config.yaml
n_layer: 9
d_model: 160
n_experts: 64
experts_per_token: 2
d_expert: 192
d_shared_expert: 192
activation: "squared_relu"
moe_layers: [1, 2, 3, 4, 5, 6, 7, 8]
router_score: "softmax"
normalize_top_k: false
routed_scale: 15.2
balance_loss: 0.00438
balance_bias: false
router_z_loss: 0.0001
shared_expert_gate: true
init_std_router: 0.025
lr_router: 0.00071
vocab_size: 13108
norm: "rmsnorm"
norm_eps: 1e-05
tie_embeddings: false
optimizer: "soap_variant"
lr: 0.00349
beta1: 0.95
beta2: 0.95
grad_clip: 2.0
batch_tokens: [65536, 131072, 262144]
seq_len: 2048
train_tokens: 763500000
steps: 4909
dataset: "wikipedia_en"
Below are experts of layer 6 (counted from 0) of a mixture-of-experts language model. Rows are named router (the router's row for the expert), up (a neuron's input weights, with its number) and show model dimensions 80-159. Each number is 50 + 10 x the weight over its row's rms, rounded and kept within 0 to 99.
Before each expert's rows: "gets" lists some tokens that make up at least twice as much of what it gets as of all text; "comes after" lists some tokens at least twice as common just before its tokens as in all text. This comes from a sample of Wikipedia text that the model never trained on. Tokens count by the router's weight.

# expert 43
gets: "-", " ", "–", " to", "/", "-S"
comes after: " |", ";", "1", "0", "2", "3"
router:49 43 50 41 47 34 53 56 38 61 48 54 54 64 49 39 64 40 53 42 65 56 40 36 49 54 41 23 45 52 55 36 51 34 42 57 52 44 69 51 60 52 73 34 42 47 50 47 44 70 33 53 58 70 45 39 53 38 54 70 49 54 66 39 34 62 42 58 47 47 52 46 57 48 53 36 50 51 66 62
up0:46 57 46 58 49 67 53 60 40 60 66 52 56 52 51 44 25 78 58 43 33 58 45 49 40 31 47 43 53 55 67 44 51 63 32 54 51 53 44 66 64 44 62 53 62 54 55 49 59 53 48 82 51 47 43 46 70 53 66 68 65 45 57 47 49 37 40 51 26 64 45 38 62 59 46 35 38 54 51 54
up1:59 61 39 44 39 53 57 50 40 64 54 40 44 48 33 50 68 47 51 66 37 20 48 50 49 48 44 59 42 49 40 52 40 49 43 61 54 44 74 43 56 57 50 44 57 49 38 51 58 50 31 51 49 58 46 43 43 50 54 67 54 44 55 37 63 56 49 65 49 47 51 53 50 69 49 33 49 72 59 54
up2:52 47 53 60 46 53 62 47 39 63 71 54 40 51 45 65 57 45 49 47 56 57 48 36 42 44 47 40 46 63 64 51 42 56 54 38 63 42 52 44 54 58 69 53 36 66 48 66 21 71 44 49 49 43 58 42 50 50 52 70 51 67 55 28 37 36 41 40 41 48 27 68 53 42 56 52 41 40 64 45
up3:34 52 44 37 57 43 58 41 45 59 70 66 49 21 66 47 44 36 53 48 53 59 45 56 53 53 41 43 64 41 54 45 39 55 60 45 55 29 50 48 54 52 64 79 55 47 32 46 18 49 51 46 43 67 33 69 54 49 49 49 48 55 55 55 44 65 53 52 62 46 32 70 50 47 50 42 49 53 51 56
up4:38 49 37 58 58 72 54 60 39 53 54 54 56 58 50 64 55 53 48 66 54 42 53 48 46 41 47 40 43 64 52 36 62 34 66 63 50 42 62 59 42 46 71 47 55 30 50 51 45 61 53 58 43 56 59 46 73 37 54 51 63 66 68 40 51 53 56 75 57 31 53 49 38 55 45 42 59 66 56 55
up5:45 55 75 56 54 51 46 48 40 60 61 36 48 61 56 44 58 48 55 27 55 59 53 33 43 44 51 34 52 46 48 39 33 23 37 63 38 55 53 48 50 39 70 48 48 53 49 29 37 50 58 63 48 73 44 48 67 51 53 48 38 35 54 32 52 55 55 44 56 54 37 51 60 41 37 32 58 42 63 45
up6:55 57 59 47 44 47 35 43 44 40 47 69 52 49 45 17 50 56 61 48 47 58 61 57 68 40 41 48 35 62 41 57 49 47 44 49 60 47 59 67 45 45 52 38 57 39 48 55 50 67 46 64 46 47 23 52 49 43 56 71 54 68 55 42 42 64 59 44 57 56 53 43 53 56 63 47 30 63 40 40
up7:61 41 42 30 39 49 46 43 49 40 55 62 73 61 50 42 34 45 48 61 52 40 57 38 69 47 40 57 53 48 54 41 55 42 53 52 48 36 63 72 62 54 55 46 42 49 47 62 38 57 39 71 59 70 59 54 37 41 68 64 45 42 61 38 50 40 43 48 67 41 38 54 66 60 36 51 42 45 43 73
up8:59 36 44 42 42 34 58 46 57 66 39 41 32 42 40 60 54 51 37 49 75 53 35 61 42 69 51 42 52 57 37 51 47 47 50 42 67 34 54 52 55 58 67 50 35 48 70 45 41 59 29 56 42 69 52 69 46 54 51 45 37 42 38 43 39 65 43 52 47 29 26 55 46 28 50 45 54 55 44 67
up9:56 51 49 38 57 37 61 49 64 53 40 56 50 51 55 51 69 46 52 51 56 36 57 43 59 58 50 33 62 56 65 53 57 55 41 53 69 42 69 55 38 51 69 54 29 55 34 52 56 78 58 72 51 41 57 49 57 44 55 38 51 33 52 59 36 58 55 49 49 52 37 43 67 51 52 48 40 46 55 46
up10:56 62 48 60 50 50 54 55 49 70 65 50 58 52 40 62 54 53 38 54 58 46 56 55 58 57 46 36 52 45 37 55 44 47 32 36 44 28 49 50 77 40 57 25 53 57 45 50 33 54 60 58 60 60 49 67 47 56 55 54 47 46 44 61 58 61 47 40 70 61 50 53 50 48 56 24 51 61 47 41
up11:25 53 54 47 53 67 44 45 50 58 47 69 62 55 61 52 36 50 55 46 50 77 57 42 45 49 43 40 66 59 41 31 59 55 37 48 49 42 53 56 50 56 59 44 50 52 53 37 54 49 40 69 62 61 48 51 74 38 45 49 55 40 56 42 40 47 53 54 47 49 53 58 57 53 38 30 66 50 51 45
up12:54 29 38 46 64 41 44 39 33 60 39 53 52 39 41 50 79 42 40 54 47 55 32 50 54 65 56 53 54 37 35 56 57 19 60 60 59 48 52 53 44 45 64 41 46 59 37 49 43 53 42 38 38 53 51 40 44 40 50 54 50 48 47 41 40 65 40 57 49 41 64 51 37 62 52 63 37 50 45 55
up13:42 56 46 28 37 65 36 36 34 68 55 61 50 72 47 66 47 44 35 48 37 51 45 52 49 67 41 42 61 56 70 55 52 45 56 62 62 57 46 43 42 58 33 58 55 58 44 49 46 49 32 33 48 75 34 52 52 41 51 46 57 48 56 52 42 40 45 53 48 46 44 35 50 57 64 47 33 40 60 71
up14:45 46 60 50 46 43 55 34 44 60 56 47 68 47 65 36 51 45 46 28 62 36 37 37 62 62 37 41 51 69 79 52 60 40 35 50 33 52 53 36 50 49 45 33 68 46 49 58 37 43 60 62 44 38 46 49 57 36 51 49 25 43 48 42 59 46 43 45 39 53 26 48 47 53 59 56 49 47 45 60
up15:62 74 30 57 43 50 65 57 55 54 52 41 65 49 48 63 58 56 58 73 58 56 48 52 45 39 23 48 48 45 51 44 55 50 50 64 51 58 64 42 55 60 51 49 42 55 43 56 62 50 59 45 66 68 46 25 48 59 49 43 45 37 43 33 33 56 65 54 51 50 38 57 70 59 46 50 47 62 44 48
up16:55 44 38 43 28 42 52 60 37 44 56 50 52 53 54 30 40 49 39 50 55 54 40 52 53 53 48 62 48 62 62 49 49 37 43 56 44 67 54 59 57 67 45 43 48 42 35 63 45 49 55 45 48 35 55 46 54 47 42 59 39 53 42 39 44 58 35 58 42 48 62 58 51 42 40 27 54 64 50 45
up17:61 56 31 40 40 36 60 46 49 42 48 56 63 50 46 45 50 40 50 46 58 51 39 41 48 45 50 42 54 46 50 45 41 55 50 67 62 62 77 66 59 48 63 53 55 50 49 68 47 57 62 53 67 52 50 64 68 43 44 40 45 59 60 45 35 45 63 42 48 43 48 64 56 59 66 42 32 44 57 67
up18:40 48 45 47 61 48 44 50 44 72 69 54 56 70 71 35 70 37 56 43 56 40 52 49 49 59 60 41 37 29 46 33 46 43 50 58 55 49 74 57 57 57 71 54 43 56 36 61 48 57 52 60 55 71 44 58 53 43 40 38 61 62 69 31 49 49 40 49 59 50 43 61 51 63 60 28 52 55 43 57
up19:66 52 40 35 41 53 45 63 46 41 47 51 46 54 51 48 47 50 53 53 48 48 35 40 55 55 49 36 43 42 53 47 67 41 48 38 71 39 68 48 36 53 49 49 52 57 71 31 44 50 46 36 73 53 38 66 52 38 55 32 44 45 57 61 56 41 45 57 46 65 50 32 70 62 63 52 46 61 75 48
up20:40 50 57 32 52 57 65 51 53 60 51 44 55 36 56 44 52 52 55 49 49 66 46 41 37 50 53 41 53 46 38 42 56 60 44 50 57 59 61 58 29 47 50 66 75 53 57 49 61 68 18 39 58 59 43 63 67 59 33 57 49 64 57 56 43 39 65 40 27 56 61 46 54 59 42 45 57 57 40 50
up21:66 51 44 29 47 31 56 46 52 42 52 45 59 43 74 57 40 49 49 43 35 30 28 53 49 56 53 37 59 51 36 43 63 32 59 47 52 47 67 53 68 65 52 37 42 38 51 57 43 53 45 70 46 43 44 60 49 58 57 61 58 37 47 40 39 69 49 50 64 41 71 50 31 54 61 53 60 60 64 56
up22:53 42 49 48 45 44 44 50 48 49 67 57 54 46 41 34 46 32 39 74 64 45 36 49 41 37 58 50 44 45 22 48 52 43 50 53 62 58 53 51 48 70 62 63 44 63 57 58 39 50 56 49 22 50 40 51 51 57 52 53 57 59 58 38 41 43 42 52 32 34 48 39 67 49 55 53 25 47 48 48
up23:50 68 39 25 74 61 51 41 61 44 57 53 67 65 60 59 43 47 70 57 38 62 60 53 54 67 53 55 53 52 54 59 45 33 62 41 41 54 66 41 65 66 52 47 46 53 59 48 39 52 58 61 58 52 54 49 69 44 48 52 33 34 54 40 30 34 65 48 48 56 43 38 56 44 60 47 61 63 56 61
up24:57 38 43 73 46 57 56 37 47 45 49 54 52 46 39 26 53 59 52 33 36 44 59 35 49 62 49 53 33 52 45 49 48 47 45 46 43 50 56 43 56 67 58 30 49 53 32 45 41 63 39 58 47 43 39 35 46 48 44 46 45 49 57 59 35 44 46 33 61 66 57 60 56 38 57 42 55 59 64 46
up25:35 32 42 52 57 53 35 46 41 42 55 56 51 52 50 51 49 42 53 50 51 41 51 44 43 35 50 43 41 49 61 55 51 44 47 77 49 47 60 45 42 68 59 47 48 33 48 25 39 60 47 75 43 48 61 52 54 37 65 46 57 53 78 61 48 51 57 51 47 20 51 26 48 46 59 36 73 46 56 50
up26:44 45 40 46 39 41 47 43 37 52 47 68 47 46 48 43 39 37 57 56 78 66 49 34 47 48 22 34 46 45 49 54 40 36 41 55 60 58 49 46 54 51 57 52 57 50 38 41 59 61 45 66 57 54 40 52 52 38 50 48 60 61 58 61 37 54 61 46 66 46 56 42 64 42 72 33 59 35 48 60
up27:55 55 50 47 43 44 56 42 56 57 28 42 57 39 52 56 48 51 54 55 52 34 40 39 52 35 58 43 40 66 54 33 41 59 46 65 54 35 42 44 50 45 67 43 58 40 56 51 54 54 63 38 53 52 45 42 42 57 48 67 84 56 65 47 45 63 43 52 39 61 60 52 54 56 55 46 35 49 51 60
up28:54 42 41 52 42 46 54 51 38 37 61 58 56 52 37 53 61 56 56 51 37 29 61 37 44 59 46 38 67 49 50 63 47 33 56 52 56 34 50 50 67 72 64 45 37 61 51 34 53 41 41 55 27 49 66 47 47 45 56 41 47 60 56 45 48 41 52 47 36 56 51 57 75 48 33 57 42 39 68 46
up29:61 46 36 69 49 53 41 59 41 51 57 48 61 40 52 57 58 39 49 47 65 48 48 42 46 60 63 38 41 65 57 54 50 39 65 60 54 44 58 40 47 54 49 45 39 60 47 41 38 57 50 56 65 72 36 67 46 48 60 55 60 80 40 56 57 56 56 53 40 61 56 42 59 35 41 35 50 64 64 56
up30:46 36 31 46 57 41 55 50 43 43 53 60 56 64 36 55 73 40 22 29 60 38 52 43 39 51 58 34 54 56 73 27 42 47 53 50 57 46 62 46 64 36 53 50 53 44 44 48 37 48 40 45 36 35 39 56 69 39 74 51 35 44 50 53 37 61 40 54 53 49 42 56 54 53 56 31 54 47 57 60
up31:60 41 46 54 46 41 47 45 60 39 35 42 47 35 37 36 43 44 29 58 53 70 46 54 55 57 48 35 34 48 47 56 53 46 27 48 36 38 46 70 59 57 57 45 18 40 55 64 32 61 56 49 38 48 60 67 46 39 57 53 54 60 53 46 37 57 54 51 35 49 54 60 43 57 57 71 48 42 51 48
up32:48 42 39 40 44 51 54 46 48 57 52 61 35 66 59 58 76 58 59 51 58 43 57 51 41 51 40 57 48 56 44 49 72 32 40 44 73 67 54 48 43 44 35 54 44 51 66 52 70 52 45 49 71 51 57 52 65 54 60 60 42 49 41 40 38 46 69 58 41 42 27 37 47 56 38 37 56 57 59 45
up33:62 59 35 55 38 55 61 65 32 40 21 42 55 52 44 49 41 55 53 49 40 53 40 40 41 73 58 48 49 44 40 38 42 41 55 51 44 47 61 45 47 51 64 47 37 48 50 47 50 48 48 73 41 74 31 71 61 57 60 54 60 34 35 38 34 50 54 47 50 33 58 34 55 45 69 36 65 44 45 56
up34:47 46 41 50 35 49 60 63 50 62 33 51 50 42 59 48 52 72 58 55 56 54 15 46 46 65 51 45 39 52 32 51 58 55 25 44 55 51 52 38 49 67 58 42 66 52 51 45 40 53 36 52 44 58 53 40 54 54 55 42 64 35 57 28 45 67 50 55 54 46 52 57 59 43 39 48 49 55 42 52
up35:49 50 33 44 60 33 39 40 53 67 61 42 50 51 58 41 53 51 41 32 53 59 61 67 34 54 46 37 46 46 53 43 43 28 62 38 29 54 61 59 63 60 36 53 59 47 58 39 53 51 38 63 72 58 46 53 70 37 62 65 43 46 41 55 46 39 35 41 35 46 34 39 48 45 48 48 52 63 61 74
up36:54 54 29 63 38 59 40 50 38 46 37 72 32 56 60 36 41 49 49 55 47 46 47 32 52 46 38 51 54 48 51 46 66 43 50 55 65 34 42 51 52 42 51 47 43 38 46 54 32 42 41 48 29 59 48 42 69 46 57 60 35 55 52 32 35 55 53 52 44 48 52 40 60 47 54 40 46 51 51 48
up37:44 40 49 38 45 53 54 61 39 44 50 71 62 56 60 49 70 50 51 55 49 49 44 31 42 48 58 51 47 47 53 54 51 46 63 59 74 46 46 60 44 68 75 65 44 33 45 56 45 43 57 56 39 60 47 57 48 52 57 71 49 43 28 53 44 53 59 55 55 60 48 51 53 45 47 43 58 65 62 42
up38:58 51 37 51 61 30 54 44 51 49 57 61 46 41 52 38 77 56 45 46 57 57 57 23 58 51 53 41 61 55 68 38 64 46 47 45 47 41 46 59 46 43 56 51 47 53 51 64 67 60 39 62 50 49 39 64 53 43 48 54 43 44 58 55 43 63 32 53 61 17 68 58 63 58 49 55 53 56 54 44
up39:55 30 43 39 53 37 40 63 56 51 57 46 52 56 46 54 62 45 50 48 72 60 48 45 57 52 40 57 50 59 52 52 38 47 52 60 61 45 67 41 57 61 36 52 55 59 35 58 61 54 32 59 51 61 51 48 46 38 69 60 40 56 61 46 32 49 68 36 61 49 50 33 54 49 45 55 44 45 62 49
up40:28 43 58 41 54 52 52 30 42 47 46 65 39 67 44 51 45 56 54 48 41 43 49 45 54 54 49 49 62 41 64 36 37 53 44 71 52 61 47 55 53 32 45 34 43 39 53 58 36 52 66 55 46 53 52 37 72 45 53 54 56 56 42 60 49 32 47 64 45 42 38 54 67 55 42 48 38 57 58 57
up41:42 41 44 57 33 41 55 37 49 50 43 53 75 58 51 47 45 42 43 42 58 35 48 43 40 50 43 42 48 74 38 57 41 32 42 60 55 55 38 56 64 40 59 25 42 57 39 54 42 58 48 66 56 61 48 34 43 56 38 48 55 54 63 50 48 46 34 65 53 45 41 42 35 58 52 37 55 52 49 46
up42:53 51 45 46 67 35 52 50 42 53 52 31 55 48 42 34 40 60 55 58 61 58 53 53 50 65 43 40 78 53 39 50 63 47 46 47 43 47 49 41 64 70 42 42 36 40 45 52 44 47 59 49 70 63 68 47 51 51 41 55 48 57 60 51 71 49 49 44 58 52 63 58 61 57 72 52 52 41 50 42
up43:61 63 39 35 34 41 49 37 41 40 29 44 36 48 63 45 40 63 61 46 50 27 54 31 44 57 28 32 56 47 53 26 54 37 56 72 54 44 51 49 59 41 35 49 42 54 54 56 46 42 46 53 40 54 50 57 35 38 62 32 60 66 36 56 68 52 49 45 32 57 48 56 59 52 45 56 35 55 65 49
up44:54 50 63 29 31 65 55 51 65 45 56 50 48 49 43 68 47 55 41 30 55 48 55 36 47 52 38 29 41 46 45 43 48 51 46 79 46 42 64 38 54 44 33 40 41 43 59 36 39 58 56 43 48 46 62 58 53 29 66 50 60 43 54 32 49 53 47 44 66 48 34 44 67 61 66 58 57 75 44 50
up45:67 47 68 48 57 35 36 54 51 50 28 33 69 59 49 39 42 58 62 49 59 48 49 44 69 69 52 26 41 61 51 42 48 60 41 52 67 45 59 59 46 33 59 41 46 58 58 52 33 63 48 66 49 63 45 40 42 56 60 46 43 59 59 48 32 42 40 49 53 58 49 34 64 47 39 58 49 47 45 50
up46:55 50 34 41 34 47 50 66 58 63 39 55 48 48 61 46 53 47 61 54 42 45 53 47 68 51 53 55 48 44 54 53 64 64 41 46 40 70 62 46 51 49 49 59 38 46 66 54 47 66 44 47 29 57 71 65 35 61 67 42 68 80 57 34 58 35 58 50 45 58 50 47 54 48 56 38 61 59 47 29
up47:41 50 56 33 53 39 48 38 44 52 53 65 49 59 40 66 73 50 45 33 44 56 54 54 35 43 44 24 40 56 61 57 58 33 57 44 43 57 55 54 52 70 62 42 22 60 70 39 51 42 52 57 62 57 51 52 63 61 53 64 41 37 52 49 43 46 64 52 34 43 45 54 54 43 53 38 53 39 56 53
up48:58 33 40 42 49 53 56 52 55 51 41 44 60 57 55 40 54 39 51 48 53 34 53 33 39 45 51 43 54 55 38 68 31 40 75 54 63 59 63 36 57 42 51 61 61 59 63 53 41 42 32 39 51 58 54 57 65 52 57 65 23 45 44 44 52 61 41 46 50 69 48 41 66 54 30 55 58 45 45 63
up49:60 55 53 54 52 46 46 50 31 53 46 52 58 46 46 21 45 45 38 47 59 68 37 33 64 50 55 57 43 41 49 45 63 30 49 52 62 55 46 54 66 59 66 43 38 60 51 41 32 51 44 54 59 75 46 66 45 45 55 43 47 52 46 44 48 49 65 55 57 67 36 56 65 49 55 44 44 37 48 51
up50:52 60 64 61 64 51 57 58 48 49 59 46 45 51 50 41 48 46 53 61 35 47 49 44 61 64 39 29 38 49 82 52 53 40 46 38 65 25 29 60 39 49 55 46 31 32 49 47 36 55 42 48 71 72 56 55 50 59 33 61 60 51 53 46 41 45 72 51 51 51 38 13 41 49 54 51 32 52 53 58
up51:49 48 51 51 37 49 33 44 55 47 57 58 52 58 50 57 62 55 59 44 50 59 14 57 60 69 52 42 63 45 39 61 28 64 36 63 51 56 50 33 51 47 59 65 63 63 52 70 32 52 55 68 44 48 68 47 40 41 66 58 43 61 61 50 44 56 56 56 58 46 51 48 68 58 59 59 50 61 49 46
up52:46 52 39 66 55 67 46 27 40 43 51 49 66 52 49 29 62 46 48 53 56 51 55 44 56 54 54 44 50 55 52 63 55 45 50 60 53 45 59 28 57 53 47 46 48 48 40 62 51 68 35 45 37 63 72 46 50 55 50 47 56 35 45 24 37 60 61 39 60 45 29 48 47 46 52 51 47 42 47 53
up53:57 39 48 46 59 61 55 65 41 60 42 67 49 42 48 33 52 45 47 44 46 50 47 42 33 48 51 55 46 56 58 51 46 52 53 58 59 33 33 46 51 53 52 65 45 25 58 40 25 42 49 57 42 55 61 63 62 43 50 52 60 51 47 34 46 33 52 46 35 63 31 31 58 38 38 48 43 59 55 49
up54:39 50 46 48 38 60 37 50 44 66 73 48 61 48 41 49 47 48 47 75 26 42 52 51 48 63 52 26 50 45 44 37 27 51 53 60 54 48 49 63 53 44 76 42 47 45 60 37 52 51 32 58 31 58 45 66 61 57 45 64 60 46 54 50 32 55 51 68 40 46 28 40 49 54 57 42 58 52 51 51
up55:44 41 59 51 40 35 25 46 56 72 43 53 56 50 47 39 48 53 46 42 50 35 51 37 58 60 35 37 60 42 43 55 49 43 46 74 48 47 56 54 32 51 72 56 44 61 42 45 45 62 40 47 47 50 51 49 43 39 53 45 56 59 44 37 57 36 55 60 47 43 46 70 46 31 49 58 30 53 64 56
up56:42 67 48 35 30 47 41 66 42 41 37 66 38 54 40 43 46 57 41 45 59 50 48 64 58 40 60 28 49 71 54 51 37 53 47 44 51 40 51 34 33 64 66 37 41 63 43 53 47 54 45 40 65 56 53 41 67 46 75 52 58 60 37 63 41 41 50 53 48 62 33 32 39 43 54 52 55 63 63 43
up57:54 34 25 41 50 35 51 44 48 39 54 31 54 48 63 52 46 39 39 58 63 63 41 51 46 46 50 40 56 56 47 49 43 65 35 54 60 53 65 40 55 58 60 44 44 60 66 54 55 60 45 40 60 56 60 54 46 44 33 52 42 45 51 56 42 55 37 70 61 43 37 41 62 32 62 59 54 48 55 51
up58:43 33 53 50 58 35 57 32 40 51 61 44 52 55 46 42 61 58 37 30 46 33 43 25 39 59 41 39 57 50 40 54 41 51 35 44 42 80 48 52 41 49 46 45 57 43 38 69 38 42 46 64 52 73 49 50 39 62 34 46 54 64 66 41 66 56 51 47 41 49 39 36 39 49 50 49 61 60 42 53
up59:43 41 52 53 49 38 55 55 49 55 45 35 44 62 57 46 42 62 67 64 62 44 28 52 60 38 55 38 38 44 46 38 49 63 46 47 66 51 36 46 38 55 56 64 49 44 52 42 49 64 60 54 49 66 38 35 49 30 49 53 44 66 62 44 46 52 45 45 40 56 61 34 67 33 52 55 59 54 53 58
up60:52 65 50 52 40 61 58 38 49 66 43 55 44 54 44 31 43 45 52 55 50 50 50 58 50 52 41 41 50 55 43 59 49 59 29 63 54 47 61 51 50 56 59 35 56 54 41 52 33 50 47 52 53 61 28 49 28 57 66 63 46 46 64 34 66 66 54 38 58 48 52 63 51 61 57 50 23 62 50 44
up61:41 38 58 54 31 47 41 50 48 59 47 53 55 56 53 42 77 43 31 49 64 55 51 60 68 34 51 51 58 48 36 38 43 57 37 63 57 72 54 33 48 62 42 57 45 45 48 50 54 65 44 56 44 62 67 53 24 49 65 50 39 46 45 41 56 43 47 44 37 47 58 27 53 37 57 49 70 54 42 52
up62:39 41 39 32 39 52 59 51 47 47 24 44 63 61 54 44 58 43 40 31 64 50 38 53 30 73 47 37 44 58 28 35 50 45 52 43 53 37 47 50 53 50 33 52 48 30 56 53 38 48 37 50 38 52 57 44 41 47 49 61 46 63 55 59 27 68 31 54 44 38 60 51 40 35 41 40 55 47 61 30
up63:51 37 51 48 56 58 74 53 43 52 62 52 60 26 34 42 54 38 39 47 67 79 44 52 44 44 37 39 41 51 62 54 54 41 31 57 58 56 56 54 53 51 56 33 53 43 58 53 41 59 42 58 48 50 56 41 54 36 31 41 50 69 48 40 35 49 46 60 55 56 67 36 59 37 41 38 43 39 70 41
up64:44 45 44 54 56 50 47 47 49 45 42 59 40 57 55 34 50 74 46 50 47 39 44 41 57 59 45 29 44 57 53 47 55 41 65 69 55 55 48 33 28 80 38 55 46 55 75 58 67 58 32 60 53 60 50 45 53 44 43 44 53 59 59 42 50 38 55 29 63 58 38 45 53 38 61 43 46 48 64 55
up65:58 39 58 55 52 51 56 50 53 35 49 60 58 51 42 29 54 56 60 43 45 41 42 55 64 53 49 52 45 41 42 44 19 36 46 60 61 39 52 55 62 63 33 46 42 29 31 23 60 53 47 45 47 52 53 49 48 32 50 34 65 32 61 49 48 38 59 57 50 46 56 38 55 59 58 48 62 39 54 64
up66:53 59 44 35 64 60 64 68 45 33 53 48 61 56 54 46 62 31 46 45 63 53 67 53 45 36 46 42 43 40 30 36 52 37 44 54 64 52 45 50 62 47 66 38 40 25 59 56 50 50 49 50 42 65 52 49 52 32 42 46 51 60 48 48 48 51 56 64 48 64 57 46 54 49 40 45 45 65 43 58
up67:64 57 51 62 52 45 45 59 38 52 46 61 52 54 51 62 43 38 46 42 56 64 49 48 61 77 44 44 26 74 48 51 46 47 38 46 60 65 48 56 48 53 67 38 49 39 56 33 60 62 44 45 43 53 48 49 46 45 45 52 57 47 55 27 54 52 44 39 49 62 42 46 51 32 55 56 37 54 60 55
up68:54 42 40 52 62 33 67 48 45 50 64 48 60 55 65 36 38 54 47 79 49 74 61 27 36 54 54 48 57 44 33 46 52 42 33 47 32 50 55 44 34 54 41 42 40 36 62 41 42 44 52 51 56 62 54 32 51 53 68 52 45 51 43 44 30 37 41 68 52 49 51 46 57 45 51 55 36 43 53 49
up69:55 36 38 43 46 59 46 63 55 47 48 49 46 46 46 47 45 31 62 56 51 46 49 37 37 73 41 37 64 52 40 44 29 42 38 66 54 59 53 47 51 45 61 48 30 57 54 51 42 36 58 54 41 68 43 31 60 38 55 35 54 54 43 37 51 60 37 41 56 49 79 57 72 53 69 36 51 59 39 59
up70:51 58 57 46 47 42 61 50 51 50 60 53 46 63 50 56 50 46 49 63 47 38 50 40 52 56 42 50 68 56 62 46 39 55 48 49 45 54 65 65 50 42 65 31 53 36 43 47 43 63 45 52 47 58 55 43 44 52 51 55 26 44 66 48 53 45 49 67 46 44 44 52 58 66 48 36 47 62 57 74
up71:58 51 35 53 49 43 36 37 34 56 56 50 51 52 63 40 53 41 31 55 42 62 46 60 38 44 43 50 45 52 41 45 59 40 34 31 54 35 57 56 68 52 46 62 70 23 50 43 52 68 65 44 50 66 40 40 61 58 74 51 47 61 35 48 42 40 55 52 54 39 49 44 54 43 68 56 46 51 45 51
up72:52 42 45 42 43 51 52 50 40 59 66 56 56 49 54 42 59 52 48 48 49 64 35 41 34 57 62 41 30 56 41 62 45 31 52 42 49 51 60 45 53 43 63 42 66 48 51 35 41 61 32 43 44 54 50 70 57 50 56 57 54 55 47 61 47 66 60 51 46 51 45 57 52 42 48 54 32 57 34 41
up73:61 56 39 39 70 43 51 51 47 68 39 50 54 66 73 45 61 59 56 64 54 61 61 54 59 52 35 66 40 49 62 40 58 52 61 66 48 58 68 48 48 73 63 52 63 47 54 63 57 51 47 48 65 52 56 41 48 75 40 69 62 52 45 36 41 63 60 61 43 49 43 53 40 55 50 50 36 40 59 61
up74:45 34 33 57 46 50 54 73 39 43 42 38 55 44 35 49 43 35 43 49 60 59 45 40 62 58 40 40 49 46 46 41 44 34 49 60 45 46 53 47 36 77 51 48 49 40 35 54 54 45 45 64 50 45 48 51 76 54 42 52 40 53 49 33 42 66 50 41 48 37 55 55 47 46 55 27 26 57 41 46
up75:47 55 45 58 41 53 41 53 37 63 39 47 64 57 57 45 39 66 68 44 66 51 41 59 45 47 56 32 43 45 55 45 52 48 65 51 44 55 32 58 68 66 74 51 45 50 57 49 29 62 47 60 37 68 48 52 34 50 45 51 58 38 46 23 49 43 42 33 46 48 50 42 62 34 64 52 45 42 66 66
up76:41 54 45 44 57 27 51 45 51 29 38 59 50 55 60 45 33 59 38 53 50 45 33 46 69 61 58 51 42 46 54 44 55 38 39 33 55 42 39 50 55 42 59 39 32 46 61 43 56 48 51 44 68 63 40 48 63 58 32 55 26 50 64 46 52 54 58 44 62 59 45 38 65 59 37 53 44 60 55 44
up77:74 61 54 50 61 42 38 59 34 44 53 62 52 55 61 54 76 56 52 43 45 35 43 45 64 59 61 63 54 49 33 32 61 40 52 52 58 63 59 51 54 33 53 65 45 53 39 45 42 60 36 52 44 48 49 51 46 63 67 40 48 48 47 53 52 59 44 64 47 42 34 72 55 51 52 54 51 64 48 49
up78:60 42 37 46 67 46 64 44 47 50 44 45 60 62 34 36 43 40 54 17 55 61 46 58 56 44 38 39 31 44 34 53 24 49 51 51 71 52 52 25 56 57 34 52 53 39 42 55 38 59 44 46 47 46 42 40 46 33 59 58 48 43 53 45 39 60 45 48 56 54 43 53 57 45 61 39 29 53 41 60
up79:62 48 51 67 77 49 51 44 54 44 52 57 57 56 49 40 48 39 32 54 60 51 58 71 50 53 35 43 59 67 51 64 53 51 46 57 38 44 33 59 57 56 43 51 51 56 49 41 48 49 53 53 51 68 36 55 36 73 56 53 45 49 54 45 54 56 40 60 43 25 39 41 66 66 49 56 60 46 62 50
up80:63 49 33 39 61 58 51 52 53 58 47 56 52 45 39 62 76 43 41 63 46 51 46 56 43 56 48 27 46 66 40 33 54 48 55 50 62 45 51 50 50 41 54 51 42 44 50 48 51 42 53 38 39 49 60 38 54 16 55 59 65 54 45 46 50 70 36 60 59 38 19 49 47 56 49 50 53 51 51 70
up81:31 50 55 41 51 37 60 58 49 55 57 65 36 58 58 52 58 63 69 43 49 63 36 49 48 56 66 41 46 28 62 36 41 68 58 55 53 52 57 53 36 52 48 45 55 75 61 65 66 57 38 67 53 54 50 56 58 14 43 49 38 48 48 41 63 58 48 47 53 44 63 55 53 50 66 47 53 43 57 55
up82:46 42 45 49 50 48 42 64 50 57 50 47 51 65 47 46 59 52 45 55 51 52 56 55 49 48 43 41 40 58 43 66 44 23 60 74 65 51 68 54 48 56 28 60 47 46 48 13 33 47 41 35 52 65 47 56 55 51 47 51 40 55 38 53 38 65 52 58 56 28 63 78 49 32 44 37 49 48 57 69
up83:37 62 52 48 52 64 45 47 55 58 42 42 56 59 55 37 61 56 39 52 34 57 64 45 40 52 65 51 43 63 55 52 64 39 35 52 41 53 58 56 62 56 55 59 53 53 31 56 42 61 45 61 71 57 50 52 58 52 56 49 50 55 57 42 33 52 58 39 51 40 35 46 51 47 49 43 76 59 64 36
up84:56 42 53 54 46 39 49 42 52 42 41 59 34 56 52 32 47 50 69 61 47 53 42 28 56 55 55 55 68 49 60 46 57 33 45 53 58 49 58 52 31 37 45 42 28 50 57 49 44 65 46 49 49 47 46 34 44 53 67 46 60 51 67 52 70 62 44 46 42 69 47 22 57 55 53 39 58 62 25 33